{
  "d_model": 256,
  "d_shared_expert": 0,
  "moe_layers": [1, 2, 3, 4, 5, 6, 7, 8, 9, 10],
  "router_score": "softmax",
  "balance_loss": 0.00213,
  "head_dim": 64,
  "rope_base": 10000.0,
  "init": "normal",
  "weight_decay": 0.12,
  "warmup_steps": 223,
  "schedule": "cos",
  "train_tokens": 882700000,
  "dataset": "wikipedia_en"
}
Below are experts of layer 7 (counted from 0) of a mixture-of-experts language model. Rows are named router (the router's row for the expert) and show model dimensions 0-255. Each number is 500 + 50 x the weight over its row's rms, rounded and kept within 0 to 999. Numbers have three digits each.
After each expert's rows: "comes before" lists some tokens at least twice as common just after its tokens as in all text. This comes from a sample of Wikipedia text that the model never trained on. Tokens count by the router's weight.

# expert 45
router:491538545450464466558475531484605458515490397560501509515476511520508514500469407543511451391498447428555427435470537449499474578441429355434537517476604499457532517506550427525462428500563459515506476602575468545552492452506544446385531538489594466601468471498425529474549520477498454409511482530477507572513523496427574498487502515473489422505494539499561468441481436486467597558561461502462449518532482498516451461456475479544496500502503484620501449416466523488469517464486435589518477503477551573526459507432540538535516516484470530488445495644514546490410473558515518573496540436462564488537406436529548538425523476524516492538430574462489413496422492507568476509476551451479485471597499396401492592533502536450460544574580409385471581479465446459390412537497435
comes before: " |", "==", "th", "re", "ical", "rd"

# expert 9
router:536545491443453464579447517449523368556496473511501507524614490592511579439439389481496428435458456503590491470433500423524549511474498522438572514484519592451582548631532466504512462476522452492588488566576463493493551468476510402483533593514509494493489448587421498469523543441492517443521529507537480530536579502403584527499465604431550494545504579478554487488510442465492496543539492532498490536591508468510428516428515520517468537603443466565495446389395487559495506539618474592503539602504618493515448476408484522486556480562449477488460571569535498417461439521455515537430564483451539553500536438482567476439549479584544557552479506472522478402484516517508510477533499468471555490523482475407441501509573449446488506487506447492509605406455442434510443505457406
comes before: " the", " that", " a", " it", " he", " his"

# expert 36
router:618539488488455500511446583438592419496516462526552442550576522541463605464487465499489438466411388427501492441470542494507483510506449458415470550499530553507513546586556501518548401474623506591524466575507459513519602483418596436445514561492537440543448458544432526519485502447534473480496472457562500501541562472380584567526450554465584445536469543474445484459473497432469597498532465518422497521561463494573414495405489565558428421526490416628473450473469500530509541473557449592509513579501596492545487432498506516540547500521431513506401562551530530502423501478498403505401519433508509490458520516549496495444590455576516440483451571422480421472500555574553507545537492448470516483543457473527452547549499517457487537511595447490500520417447451501550458490502429
comes before: ",", " of", ".", " and", " in", "=="

# expert 21
router:556518471459478509578489588444536410535496428473519511565510508626525477452463391541520453457501421483512508464490533464592455497494372439482447595464544574458534543594566480503533394517539474552515474513494471602480564544463530467475481559509537500478532393560399521481466528440553456490415477422524503472519578457420572542483484601467578468565507520443527492542567468480466569518508398568462431532544485470523448466413494463514435511545519487481565522477359496476435533459535369609543539491597534527504459427482419429454577543484531453466488594549509528450412450543511468551435556497536627462470506527527528501523591445558507534516484537488460454470443589532515465529490529510478580475546508486445451511511517492433489505472548446454540528420435413467501481583466485
comes before: "-", "\n", "|", "The", "==", "==="

# expert 23
router:565532482506379447555429519451550448572537464506529530546546533493509536455447484517529425470454456421533519457432536417509466473489511459507570607457524552468419574593553438559436436467612471501503549586624441554511568519494517484488544525525571468577466469571496526435517512476516434395475495463519480576546506527436557566482467582423565463619447536477516465502426451428503539552563444574390453563520426526470456431387496468557501443517521445633491502470414480436509540515589551527460555560508539520531452414429449500424495454546426542499519559574475536438403479497536464480431517500434556521495469423536574449446473482493541515547486520482482468455510543511503439539508490509531568548520469500430421475553551539469491592472494478444460587466440482443477451559486447
comes before: " was", " is", "'s", " had", " has", " would"

# expert 62
router:560526542490463509556423504406558423467528465469480489555601540549591525482502495514546479506491403439540447482499547459555558523420483511420470596485573533425512541603549437545470456503521484518563517588482433514502532485512570412422555493539558558458437510591488539518510574484543426502494482417604479614565494460467572633577430613513554423583492574463500491493484491451549543531596433552405474560573423454512482438382440476539477515535464438530546449477455539532429494528587484523469580564499574486520539450403468489504511460499427445522461536550539504462431406484409507592464565492460560448482487489549572490491572462555539490505549506475494452427458453554511492561544498495458553508551476457520453525504523435419466502499555460447509510434436491465565463544465521
comes before: " the", " \"", " a", " The", " his", " be"

# expert 25
router:572517514459457518581448592422535407467518442477496434522583582594573522482516552515497453480457407471559494423436529412562534533461421478446556573446552545491520553617587414546549439473610524562529484574507488498548581545503545400460550510549538453495474452576445504485494537422543489451511449479577541556543559470465578490454443573512542460576485600452450480523480513427463553519529496544440414536534406443525460572425465481534446535531494433569513424479488530514487465459608427557488541559482585522547450452455483542524555485592441456465470583551504580446440458484464453490432552484476526543512498555565508514510471450610540520468519570520434410428505601500556503546533453487467553524514520416498445476516490511445480559500569456507509542449445463460512510499443423
comes before: " a", " the", " be", " not", " been", " also"

# expert 14
router:535505471504429506501416571480601365531486454501519517532568528508538448430475441471494415449474450496540437448513528355543512477497537523370501614473524567507521546583568471550477451455531432517589524546555439526524505479465509398429510534526521447483486398573429630412529543462512477478505454467495519559581597466399479550527435556457565422547479520467562503490481435483464521537553515521449520559547492458537486548443528548507457539573466452537494484443473466449467518443546425562533534519492534525547500438430453500489561487522409479495397631558502554437377447448497463573392490543490525503523512527501540492412527489511578537576542561451506474485459484475510435556502495533467582525546486476453390489547522482457504562472513446522495546423444443435483482590429491
comes before: " |", " (", ",", ";", " as", "'s"

# expert 47
router:568507503495449462523412536441549452495469456533524542498614526576513483427539409447530451432523432511509515469467489382522515531520505470486486490454525538443527505535516409531480437415529511492536462542560497551521512565485534445459531583511567417587510489494461548527520562436527427512431489511586476549599627530451549521499499548457586481568531539473474488545441445482496597544491471603488471515525465482460430583497519545540487508519435497558559470386402512463496552465548497562542540553500540496481509471510442459460520470505471452425486507584536561363443421525492414580447538560473557518465504467505552507416553502514592545531472586408468435465510553486524424450464511484449527555570528488450467509644558511442508624543481449431457598431457401461455431474540426
comes before: "\n", " The", " He", " In", " It", " This"

# expert 48
router:597533547542457496510411534424554409512483376510484490519596568500474482450455454468475423434493445428516461482397552466546454502521471448403509563508557501465506569538571466486486485524559526536571474581518489537577562552468548442462520494492547502546457413649433536413528498443529444469483501489551529566529563518443488550540386527466578438491516560473457464460547432391476538518559504580434526548498477548550403552421501553551487489552451411489479436440497465535512499458538483523570610533514571555545456515467477547447586548514457529471505508537466503526485440493482484535419534478496532510459541514536567462506484508529588479521401599497489480452481549508517434639501533531490583520546512474422495548566494470483499560435579427510525576364412446435451429515529516
comes before: ".", ",", " and", " in", " to", " of"

# expert 43
router:563534470475444519590422471432515477530532412519471466549602517551553519444425431479515485462482510456526525497429482425559521485534554401458579495508556567448531533539575523546585505418622428510610488505524423545500521560447506433438525492521552434529522493541397515518441559432585493430417498479530535599607533447509513634488480517453570437569461576477545527431489418500469563484622497543427461556482419505505515554446472528484508479500448369584477497437475540528510498463511499605490582597556571463555488469498462525513555476526468506447515504542523559445482413495488446505419540467464501464517525446548531533511469464544556482478467598449475391510483551552544489498481456513444540557560449455449460482536542446429535609548580421475491525473417467496540478512519519
comes before: "\n", " The", " In", " He", " It", " and"

# expert 60
router:502607531466442464536433496416627475549423475481486521521545494617512619487449502461524482454475456457562387458433540518483512473436487581536559478498506482512516573514555478501452467435571484474489475573466542477501545511490591438492511465498537542542537401544452532472472493492614465403457514462502481484594587503480574555438402573489618418570468634510499526568506436475450537596577485543411544510507523521561388522462525486493503571487521438590477475420422518524464519541530408489551578490559578466548395467449516516518552532555505462461461550625529437489376463444526514468401557502514523447487567396578478480504473526557513547540472491508482502504472482500549450520558483534466514546524499412459492494532554508468519527547502458458539484475421489441434429525483543
comes before: ":", " |", " by", " office", ";", " birth"

# expert 54
router:565489539515427497609433592444535439530533484501548455479575595544505523398480476456480432459454393434563440400432528434555524495525513406436544586536577564474487592552543445558478453478566506548569513639578465505525544564458572417433512554494530512520508431543430579492475532429510446508525489433519538546601527513457553545509428563453529454540488563446475506557512424432485549564535459554394471566556458552516461550465463465529414505576445460584500482438423559492498498459543407542489561534465544548501474470430505535532590473483432447507426542537482579485386396492504464533395496491476567537494525509515595521459487478558552544545513572516513458463465554517522445538503536481464538477525527495430495486566502468483461508486509475465490534449456488398519429507454422
comes before: "\n", " |", " is", " (", " ", " was"

# expert 27
router:593538480472437477547462604483504422546469365524495517560551556565454448435428490466519461470499488417552440518480540422504509464552468476431482539489489544447448573558545450566507361444547527506598530583544501473509602469486513414401558504473492493528379494551520562442555463466484476470480483469563560555562490524418513546469432530460569416522504492547479573476487503456405494503528473557489516537540449516490444573406476491516442530559463460497498412431438577520472478486596511507497496609482610529552477500480484544519538486517488397542533555582482533501460432486473517573379470458494603485484569526486543496521458484518573524531532617492568511442512539505493438542471552534479541487622555523402460419563506483494593564525494439498518489411427474460478436555443473
comes before: ",", " of", " (", " Council", " League", " School"

# expert 59
router:588483493512358456510463540464542462500483370526498480520525499558500522469442420458479484486430469431538490420478419478443472584461548446436534524481528525446462597518567474528448457461563460431500503538539514573517510451457591405514571500436517435557483512500451546518462548476559441412443484485566484537478520486450485527492454575461511421505472510462555468468551503459522535552564541572475458540579481531535486474484484458504471426457471434539528446471444604547509599547554382499491604587524551469467420461506483466461539562512508492471477508640498542502411448484424465502472571506477535523494547423508559472402497430558599587553459502392555488444464609556487542532471546580532529479592509393464460539509529489444531485424585447435495535414424466518440458557548459
comes before: "-", "=", "==", "|", "===", "The"

# expert 34
router:584559509483480560527446530434534414526498411508517473522540627529553498433452468541526442420454451446527492438465488433530508503484493447459462531527517520457450563600578492546502428435601492600598473563553508535568540494501545400494465566479537461499476436580426547462495477434489505413519554445558463577580548437451565555472370529490557468513465638448522500492455465449476529424545465539475484560569467484517482566455467466479399467548441451556470485379490490459440501458540421578462518611555546537519498459454465520482539532512438459530403496614432548498442459482456479562414510516496564444519493533465520510443569493502520541529489593476498469456471548505565448541477513461508509488579448468421477480577550476511492544504561432432507589446408461438547413507541486
comes before: ")", "),", ",", ").", "–", "."

# expert 58
router:551600507517403498502474533473577370606509476562527532542590498537454486451463462458424425435368450429514517490400485469496504501471504383442567545527514522476541554546565475546524374484539540593557531572507479473531608470510581407480468566459523409483439421564315543490507523426570474470490498500533466528535575560422586513500439562501547479546524607471456512513505458438491551534563445604457472493530489554599435542460513521522509488522435475517429398428486464446490493470535463499518519555469624468549444486465520489496601468517416499481431546564511525500421407485506517492414502513482530510477507523534529457518525465606542495572465534509463427502479518499513493541496519463477489528558519534457503509549540486501517526462573489530582558395483463449516458504463458
comes before: ",", " was", " were", " of", " are", " in"

# expert 31
router:555508519458492510533434539424570405523497435501522501531516532542478487428414463467541491466401449463512417489498560355556497549453474469451516569535595470421438543514568455598573442515551477564544491565637492527603565509516547459414479533444510462504526418571455552437496548470526487456452524430554495564576546467487542531504428547428616439541499550457573575520486497479483540484488429529438514543545454528504466553420485480584450498580423439528491440458412571471450521502528495551521499577525545536471509471460468526525585465551469468509515568597423538516424447508445396519469458482449536448458496439512598483481533461498555549464564565462540501458445500568560510476530496460480516573532499457479440516530533535429544586524515458490480584474488450375419408529530413
comes before: "–", " |", ",", "th", " of", " State"

# expert 38
router:499537516487491515555433519475523408547467524424512441501522513571518587461449499524498502537441453477538482513407522444576528516528410454473481553466590483512576550547553432543493457466598512493570520560520497467572569579448573468466523485517566427531509433548447527469591528454509447457483469453535505490501601553462595544565450625451572459539526584436599432530525518492368565468580467508409518555453516573518497530465458535489535520468429453545506449425475487538500528473561463580538557555513588542585416516419447487428587505599428481481449601594467466472468425462549552537418520472482549488474530487524508464460463521484560460486436574420479479440487583536523487474541445539388595560536482468439471543563487547385463486510545450548490496410497469490518494491438498
comes before: " to", " of", " by", " in", " on", " for"

# expert 44
router:542576528519440474562375539490558365460493458519498500513520541556493468405460500523563438472448453524523470487480533438523521474460478478462587561541506558465454604561544491546549450482554488509540541667525482453598519513494532440439541512510574438523492451535439525432544546393540520425441559388549573578552563479422544585477370542482562446542466539472474516499504523439529550467526420530469518528517434502500447545430488503510482482575503485522480419445435497468533485426473489506507617564468630554511445521447473549495547450513434452457441520578470565520465419532392426532417539537461577478495565471505582509468512515471507510537507510448517465453418546563547476545515545512489499524515470487459413560501544528465506559529539458538498587399430479428469380502536474
comes before: ",", ".", "'s", " (", "\"", " L"

# expert 46
router:491547511453477511508515552418517474590518483542469540605581613501523520489460467467463478442442375539536439480464489424483558479581463463443533560440573478496457557544533486560505405483625516561608438589527516466474580492461549440445453595500503484483513385507441588495516470440512440352456483485579527583542581502480574529470421545497546473516507554515470540532512484527484511538502498608513445564574447509536459528445448503534499441555405460594502474501500567493477494543626464570532527591510591478513440488470473488538540485568461511431486619651472611428427452494484479556383518492482543503526511502493547470532506517495527552526527563520555503445535539468517445495441555483509522510557506539466503465484503421494512536445517502516530548399479439396494446487473506
comes before: ".", "°", " |", ")", "%", "9"

# expert 56
router:585508505443441505548405508515565444449540426525513467527579522511451536423506429498466448524452449470518412472475519417425483545577509472501491543460518513494510551535511513497464467437663497485534528566459487538489531514488485448421522640501586409598482493541452527472500544466496517400485406515556461511535525416421529502510480612525541448594416511497520452436478436422506582531578482479484482538494421512513507618467486507539491451522498453599503408489446491550478617515499477507451539602527600502533551493514453489504572457519443548482506588632484533433440480550546447508357450491522514500496530481478518496422602546530559482521466565529496498498520561511525500572587527488504603564600495518489429511499451563373491480468544494539551456496468492428533443521462451
comes before: "==", "===", "In", "The", " ==", " of"

# expert 13
router:523546518463513498554480521459585426543485445539539479529583531573556517421457403446506497491404463396531471469479480487450469515478500457486532525487551504485514566605531476561509452513614513514507521565519499539524626480503537437409513523498497450494476407557464509473460534506524423456492533448535488504527507453448528589457399547431562441573508514448499460515498463447473555582562447655485479519510429433496478453434464491552462518566492506604552434447483495445455490492505380564515594569529563459505463443486479441465569501505468388484454555534502487515364457445460424497456489484412486512487475531475484478457478493582534519563462510442450511481533543538595476542570526465449573496553469422476352520532535457475496511502543467491520541351390395470484403552528452
comes before: "\n", "The", "===", "In", "==", " "

# expert 41
router:552542495455465481585402549440512445493487434486487442555584570570509524397433461468478448484477468432570478489450502445546534527448465456429490517501522506431464555609562403582509427471565490504510496601594488511516516450470606448423466560478534447487479439565441560443483513497514469407435506443606493557508558425467528573509372544391549424497485566511541532469450511470493536568552475598453480540532475547546458460474475484554485523579406452557518401486461528443474465523558430526471540608524508513467479419468498533464554503481414448492475515546497570490426413485446417545489520483522574434461471496535537532489508486511575521542494520384524478421476540539554420551512539502482527578530490480463474477535557470478527565487519445472493591398416371447454503569519476
comes before: " |", "–", ".", ",", "th", ";"

# expert 35
router:512483542480482480544438457482543435565486395544526490585581539571491466490536433514498477431415465385486454451525572443593511556437453476476457541419527553489535588583577418532497522451578473513565516536524522520512541475467489426480430537512552442550474402562426521520523547481487469501448512503555511561501661477471551556510459509526539456538459529536570449502445489442496545564531493522407520584486462522502555587515511474510573516505475462588514439457439431529447470444506485567587481590513522475535456514421471530495548509611400574486491506642497526521445468466513517537476511458505542566501496455508580437446494510508559533461546561496463389416534469503561531537504504464451640488627485447424529552529564503412499547466542519496584536472542505387547450591496483
comes before: " |", " for", " not", "N", "ent", "or"

# expert 4
router:553531464498518415536430513431506418575467424506438491529517583613583485425499476451511480504447334406516448441450517419466496549483469466483496530473513559500583596527605463550479466474490483526530502546528508478476520527479547417434488540514560524491506461568461530489487632458555428457463513466573496485560515516487608519541446533500605485576464588422509438483527458484494606556554513495417465536594457481450431487444467529578549505506457382535518467439461556519461502503603447498541517524545548531506502452387420519472549518514488458523509542591528522446517455511415455561474531466511552518440531499521521533462462480497576512461522615473463432427493451558510479480454481543445560540591503438446461515533513430414487490524646432549537522438505441466533460577456422
comes before: " the", " a", " his", " an", " their", " her"

# expert 3
router:527515566421420507558403495490540445530483483517563458468495513507541561516462413505511415503465423399461462483452470489475560542460462506500576515429526508575560666532584462592475479532587511562529505645486436505577513545479496498447458574468544479497524448522398534497525598493522464441489465452531457574533521495453527635465519563434532411508452564441518429428525504401440544460576489582447513605505483506507560478502463463524509524453529485584556448466462523533533484480599505549485489568532535472490446486401471546495548481527443492428510535603547615451521406411542502567472496504465502526512522503523523559482566483502558521446474592484469462453455585520485469500517425538449549477541567396465423512555553455372477550478594503501456556448469504476520492557509525
comes before: " by", " to", " in", " with", " from", "ed"

# expert 55
router:621584551496519501571469621460574404517521460485479502552589580546501556483471463438578495398438403536563488432509492468576490445562488490460523536471550495454515578572589476562453455492559537480589510544504498527498551487452525488492471532474512478461461470573440551488473485443544496419501475455530541585596597520405569525489439549475526482494463550490492536566496464477459529532497439525456456583551519434551446522494491424568455471538514510594505490438565537501439501551533399647534536532517566537515506446450504490512517595555467515462459544616478593440364413472494469495483524533488574462479585512514589496433494518535543562481534497490554481477484567434474471542491545552517528528582508510438426454494532439507470652495518449513473535422463477464460417581421499
comes before: "\n", " (", ")", " =", " is", "born"